{
  "num_hidden_layers": 13,
  "hidden_size": 128,
  "n_experts": 96,
  "experts_per_token": 2,
  "d_expert": 96,
  "d_shared_expert": 0,
  "hidden_act": "swiglu",
  "moe_layers": [0, 1, 2, 3, 4, 5, 6, 7, 8, 9, 10, 11, 12],
  "router_score": "softmax",
  "normalize_top_k": false,
  "routed_scale": 6.93,
  "balance_loss": 0.00217,
  "balance_bias": false,
  "router_noise": 0.05,
  "init_std_router": 0.0248,
  "lr_router": 0.00211,
  "vocab_size": 1684,
  "norm": "rmsnorm",
  "norm_eps": 1e-06,
  "tie_word_embeddings": "early",
  "optimizer": "soap_variant",
  "learning_rate": 0.00504,
  "beta1": 0.95,
  "beta2": 0.95,
  "max_grad_norm": 1.0,
  "batch_tokens": [65536, 131072, 196608],
  "max_seq_len": 1024,
  "train_tokens": 842200000,
  "max_steps": 6675,
  "dataset": "wikipedia_en"
}
Below are experts of layer 3 (counted from 0) of a mixture-of-experts language model. Rows are named router (the router's row for the expert), gate (a neuron's input weights, with its number), up (a neuron's input weights, with its number), down (a neuron's output weights, with its number) and show model dimensions 64-127. Each number is 500 + 50 x the weight over its row's rms, rounded and kept within 0 to 999. Numbers have three digits each.
Before each expert's rows: a language model's description of what the expert responds to; "comes after" lists some tokens at least twice as common just before its tokens as in all text. This comes from a sample of Wikipedia text that the model never trained on. Tokens count by the router's weight.

# expert 6
It responds to: Mid-word b pieces. Word-internal b and nearby fragments in names and words, such as Habs-b-urg, Ser-b-ia, Fraser-b-urgh, basket-ball, grab-b-ed.
comes after: "b", "ab", "er", "ur", "om", "ath"
router:588583450552562490459487496564558510511494548472557550505467514587518485430506426528530528589464550496441527472459423616537512469516529437401511414451545482420560377493525443523559497393581476
gate0:524457476462538412465522513424509480484492471517492541467481461514466524505432507488555534540439558539513476426463456492510493502483506601499494418435582468513434512518538552494514493552586415
up0:525539426530463474605455446510453535528481592586585500497542473511477519523512383480541472507479592584529556484580469456480426540508516546487515549589538455502460394493535403391453518572564360
down0:488615530462422422484579541383444494467492466526484510479535464419510521497508490493439555597414534504601500525492530434565456480519517574548481459400543558487498456452566436477546559488534570

# expert 48
It responds to: Word-initial first letters. The first letter or short opening piece of a new word, often after a space, pipe or dash, e.g. b-ased, m-aking, g-ithub.
comes after: " to", " |", ")", " of", " in", " is"
router:552536529433469548437489504529453461461513572521429497419550487541514564482608486477514547545505589473415527510514480426456557516448571454527484524491436422476542585542502487502527520465461584
gate0:436503538473461507461454462365577496442473516477457458479448536504440478488457482440498523469412524400568548475391559515508530521606496530483422500470503491458502534484545515596505564530560493
up0:432493525532481591462474484498480462642510528503469541556565461476459475499520570509462440519455541512475475477477518510494553467482473458594481476511528463539520514479487551429525375506467624
down0:488586456446472495496477536438476501554527477544547562557511541565464495551528485566559444532500590489597567510501547611583552497515522442568521463460412564501406592467477567459487436512493562

# expert 8
It responds to: Capital initial letters. Single capital letters (S, I, E, H, C) that begin a name split into pieces, often after "the" or "of": Illinois, Imperatore, Hong.
comes after: " the", " of", "a", "an", "o", " San"
router:512464464471486538556503443568462595498516522581445519574570440497438472552544509595496424400453473525560648559487573510514522446486480569527519437524463418551459405536416456512432553374533500
gate0:473498511521550488545444540574552463548472483483459446418467522436508487425484513510548481466435460523560536578442470526415521612505516539462498428511496562511525588429502436506508477500513510
up0:408562553462452431519434522445535518396557541516412454491515565466490518457573538525471440579464544505555546489524589475456463441521489423634510538484512545432484442411404457487507453499457570
down0:487550495436525516539379440502530504401462511519513469412489535403504600525577507426560475407450567521529538505519506478521473480484484471493506450454479492494408453469455558484489441554416595

# expert 50
It responds to: Table cells, odd spacing. Spaces, pipes and digits inside tables and score brackets, plus stray pieces in formulas and text, such as ﴾42﴿ and \cdots.
comes after: " |", " ", " and", " —", ",", " that"
router:558540531432474555431488506531460451468525574520437496427547485541511561480609485472515546542504587473419535509509475424456549517449564461535486525491436423474543586539499490508529523473462582
gate0:591484455530540577539522509521549470512517493527467534426492513507430446511422506529421490507331509462500449413610566525513493484504476488598570478545584564604510427468572443460514483475388431
up0:413499502502489502507508484453521538458489529493469482473540522463515630513476572425533454464449447429488485493472501508526486526476483466500583484532518600533558565416484449576609522462455586
down0:553606533522616542510513526529416477418537576467535604449528615495511485521535515580486590521421557496507416486479413555482552478587458524532515520460467445507554456511604516517509489450457492

# expert 21
It responds to: Words starting with b. Word-initial b or B and the piece right after it, such as b-ant-amweight, b-ask-etball, B-ill-board, b-and, B-orn.
comes after: " B", " b", "B", " the", "b", " a"
router:511506460496539535553493473527500523525505496516511538482570423486445525427470376493528519460450523429542466519519510483524472558491513548399565477409425518438522393444499413589418558420466463
gate0:539396479538470551563561531506519411567455520467504492475530430453510518478555488543491475545503540503509580546510476575464467488495497381510549517538577564475538569515520440501469493540385569
up0:499493519543458470533543494417503604464490564473508492528574402509490531446603547583548467449519480470533476507514483526549381447424504427437565380505530498468544482505477515468515542485453585
down0:461507510523553600496501564520462470491532452477460631535514551579392514525479511454484396443491479462496478479546433540532510461479470525383494438443527417449535458565443544603479503461530438

# expert 34
It responds to: T/t word starts. Word-initial T or t pieces and the following "ime", especially "Time zone", "Time slot", "Total", "Time Trial" in infobox lists.
comes after: " T", " t", "ime", "-", " the", "t"
router:549479436467458429488483499555452594567652495474443403562549478456442536519478526574488549559457558453489538568476519501456518446471511530463538481588506491445555455571480550427565520396458437
gate0:514569440495483491582490528438594516512451511447507506423469486462471542568474549556527472550520506380431575490482494573600474500487532511490484417455561593547493364509509486513503512509557489
up0:504535540514481531444578509496595484563588516464514523483413427430549554478403431424490455410515455580515493483555508558501531550504557500525460529480492437569510547413577460545509620516549482
down0:502521517510415542530389578464462489485456420418415570463435519400477486418402480530471419538372528554498526439467516591592465535517507576486542415550528458562552501531489515563572542500558564

# expert 61
It responds to: Name-initial capitals. Capitalized first pieces of personal and place names starting a sentence or list item, as in Ro-am, Har-riet, Co-zz, P-akualam.
comes after: ".", " of", ":", "=", ",", "|"
router:585462530482446497456558463546565529460482594483485461360500545516401542498529487538508527435599549542470507511543501462476472500381524514477536426507465378515458447596554502540540536409438530
gate0:494474564505490522469430547471506394528597427563427485496451543442553481550500491504509485550514451572533561519560473493456459492482513527496463520501436411473415549498509473578473610529411458
up0:440460485457565513500570439540467438522384562554570559606498486536463501418518630497570455528549463423441452471476534426497543577509483530475435538517495533520492428512482486363544511516444445
down0:591525460536494546513491469463503572500471459522553442496592407535593553565393516538463455496545568411505532558559492439554448462566593464493559523537469515496638450535491550472526469496507499

# expert 60
It responds to: ol mid-word piece. The ol fragment inside words and names, mostly Car-ol-ina, also solv-ol-ysis, Trip-ol-i, Tob-ol-owsky; some ot, ved pieces.
comes after: "ol", " Car", "v", " inv", " vi", "ot"
router:497489554524539540492534576438449536631440437483564516450468391572577425529505514525550475458451460556485388495532500510550391558519488462603449459458548539568472534480496521504433579496592534
gate0:456502581522461554448529476485486421544522484534439503507525425490365431525428548507506475533518454515455501492525496484573491454467453488596524532532527462463412415501489488499519444479566468
up0:452466495506577472483508539494462520561477538587551544565563487493492586510473586458549478535546521573523553503541492539468527433532508337482466494590396490522599450423438514458538419490487571
down0:493577455459518572556487490462535471556472500505483539481534530473506509492435458513482430502353499486485543475479407490499613562514491488476423484525553542593560465495417579512397520515386540

# expert 24
It responds to: os and op fragments. Word-internal os and op fragments, as in diagn-os-is, Philos-op-hy, L-os Angeles, Encicl-op-edia, and Pos in tables.
comes after: "os", "op", " P", " p", " cl", "p"
router:470449563602495482449459443486469488567531535501550477486556496526533512431492605563481564576452514607441446526421512598524523471498465443461514502468466476582567528455444459516443467491433434
gate0:490602551489555499566413584525508515521539365557535520488436483494486560442498537448480450434431505566450525558434609543437487571463490475478556512605542492465553526475515523488561498513474467
up0:462504461540566487517440511524494501512455455456454458492502496481595498457464550482446474449617557470465511467546593504508439436467576475510545537474490617546612418616452543520477542508415459
down0:535466458573421492497482508525509577518483521421554546503482504513528466566324561505469537497525594489536550516508487555522370531536505483449524584529526515507590532493516552501455519507544601

# expert 18
It responds to: Pieces after M. Word pieces right after a capital M or Br starting a name or word, such as M-ick-y, M-use-um, M-ill-er, Br-.
comes after: " M", " m", "M", " H", " Br", " B"
router:483458445466490512514587497492581493429473517576462569587480488532406537480510507530451604536485505522536524526529551505567543373508467532416527491550463564488538459482453525551613584435553514
gate0:479532524490504440503512451458485468493488479629488469592494511502489577492493526533487472522437456561519485512588491487529515426487487555475468370532456513426351462484496447453531566518516482
up0:555437570455450500523560555528393530483479467420506502482442513427556510544456542476478497493471576495491577472571408479506534422462483509513534390431505452439510447496502589529571513454421470
down0:538529454430467452472493390467657531503432471522444561491499462465440551499444471484516462547543547512558570513519475459502468538569469474566420457536436457464458612476456468476488584482615568

# expert 56
It responds to: Table column separators. Pipe and semicolon separators between cells in sports and statistics tables, after numbers or names, as in W | L | T.
comes after: " ", " 0", " 1", "%", " —", " 2"
router:437513416516512488495561516481482521575547472535492540439590479552412408515430570468464470573461413537452499476430457541505435494536471600553525405450510586422503511433454575475534482487533543
gate0:486511589472485567552468587424545516485532457500483484524568458551568418521536439502523402519500509479524475498479511492514397537466561512543501492530411510513511538500554603469512533488502505
up0:504491544346516563517433516478517435505333530559489495535584486564472532456473444496579517513453541428475582504516522483507407562506499467586487472409493444573496457484462495538519544507500515
down0:441496570434458615475439594542603544478514468615474447486556633459547470548556420468543504537527495435538627566434537566440489586478532452524578521434526491505479540524484530490561553562552517

# expert 14
It responds to: Lowercase word-initial pieces. Lowercase starting pieces of a word split into parts (s, p, pl, ch, sub), especially species epithets in synonym lists: sinefascia, puella, plans.
comes after: " the", " The", "a", "'s", "ia", "The"
router:572547522414466541431474501537472468449528570524427461407549476538505542468597464506486552528510606476436538514545490435439563493427566462534479509484438387492520554525532481501515525465456543
gate0:566460497608433508586497463470417452434403506583443547522487406442521529508472543491472509399416493504517541449470601491440485515456442556521462494454557473508556492471497489584459425503508453
up0:517484561569598502441449403516475604476529472473483512318525517455494489512497553408501466446507575469486587548462632547490396499420506449527583389518473493452498484550546552520494508507522488
down0:503521545422479397450448498509398515525463526563441570521514435612539453469451523576421500553508429541533491467436563528471477448520488484414551458459515504476392443495473446422411466474532560

# expert 20
It responds to: Digits before comma. Final digit of a year or number, usually with a comma or bracket attached, in dates, lists and scores: 2021, 2018, 6–2.
comes after: " 201", " 202", " 200", "9", "6", " 199"
router:489487486470545429583480475509497486468533532558561519436558593478477528589558498588513486488437472458473557427433436477535503426432445518527452523479452458587536527595434487469466578455478473
gate0:562486470431539553539556491510514569503561455426516445601464524449473513597488588453434466495503520511529569430450529525457479374447484609505495421535545435415484423451450566501440482514521491
up0:544511495596473567429536557601530462540501512499453525512422579435496529504597530542397515472534456461552517516481520594430437484498448438525507531495498468427458578526513575434468552534415546
down0:495532505501492530526495389516491519547454531486385579551562423569465469563607422558544524551496483518556449427501509528510523495560573519541466425404459545483509539561455566543512464434559492

# expert 38
It responds to: F-initial words. Capital or lowercase F and the piece right after it, in words like Film, Festival, Football, French, First, FC.
comes after: " F", " f", "F", "f", " 18", " M"
router:519560574559467544460474416430385535446440536497445418573540527450476527385532457467432392482405471451426629466556487482464568478507405516435469525494498474516514491486502587419486477470541553
gate0:597445533588450420585552466447559486499517420526495482522450541489426477489512472507479478449482522502425432532504562596468506464515433516556495399385546569538572492460504524520547506559612576
up0:442424490502562452439476527564524561458509496524456568508502620461474476520502382522555503499465455456591480557540474494531475438507495550562518502515478535449422542491539443492520442501565622
down0:425528425516496487463566479476486536496491476511502560533506435562516446480524456522522491511473582505473466542533468549497470411447393463565463545533531580423568640479530596484528474400505480

# expert 30
It responds to: Vowel–consonant fragments. Short mid-word pieces like od, aw, ob, az, og, as in nob-od-y, gl-ob-al, Rh-od-es, Ad-ob-o.
comes after: " L", " H", " l", "aw", "od", "ob"
router:435507569542530466483499553521494398489484464479524597523490570528560496507473397463590449489572561582461404435459529494468561438468445473461490509547458523504534449491487356564443537497483527
gate0:558499479485527470442507416498475407420563488533592499488414607437494502613572567422504420498467481538441431520522459562467503543505410485476483495525620568525393442487462470498462542496481595
up0:478542468444448472569526365498417565619412514504466540460536474516491400503535499530539481524479537470455493556503496587537481413487490554521434543564501452541508485551536516517515507551525452
down0:482444491520478532544432466477526552456387494507458449448432460456616448473563379524484568504478503487533506475527556511450420530484499474480491472497487533562537548574576503530484534582504401

# expert 23
It responds to: Mid-word stems after consonant. Stem pieces like end, all, art, reat, row, ild after an opening consonant, as in spending, Weekend, narrowly, taught, wall.
comes after: " c", " t", " w", " g", " W", " sp"
router:483411452471436496426572533393509501546454440569554449570464576366541504517496459592521547521541538521559464448595505579537476555476525427513528541546507507457483552460419538597514496555510471
gate0:475506517525397383504471478419421437499510367489515496489470545475474518485564543476433449434565462429456503508523507478475460575560492547496548438512470409547481470435487421570508510530518520
up0:450559499468528548550472520443512542475451537492556499503545518395605470435446468492404511529555527410585561439508442506477467620418591526468570512579443478525568501537494487438448501468438481
down0:486367374521531518468516557488503591426478572505567414513449555514475579531491542536543473499459516480458540409525453522390414462600408550418490504533496460510548428450507546525552489533590467

# expert 1
It responds to: Genitive "of". The word of after nouns and titles, as in Peerage of, Member of, bodies of, west of; sometimes the, from, for.
comes after: " of", "s", "ation", " University", "ion", " part"
router:479436459547450423491563479607466440546508516582487606485572414537481470550455543509512557529458466472502493456560530532553560567525485476498480478493519451537522475482489506535600435536515428
gate0:593549549500448466479546492487499566513422505480438551561535495448529485499547556443499519528469517553612441538450508452463445492519398409533554509485562461567560443505466530496520479517465570
up0:451478407468573498487507453461499510483518513480422527453545533478433529568455509489416486581453452541594435501605554545537489453458474455517527524410474399559591450442493483514448483550404604
down0:567478512485401556526507515421499542472465572492581501520571477466519443474440496462472557424505455587566490475465464532517545544427459502583562491505610485552461440514448477523526455478543478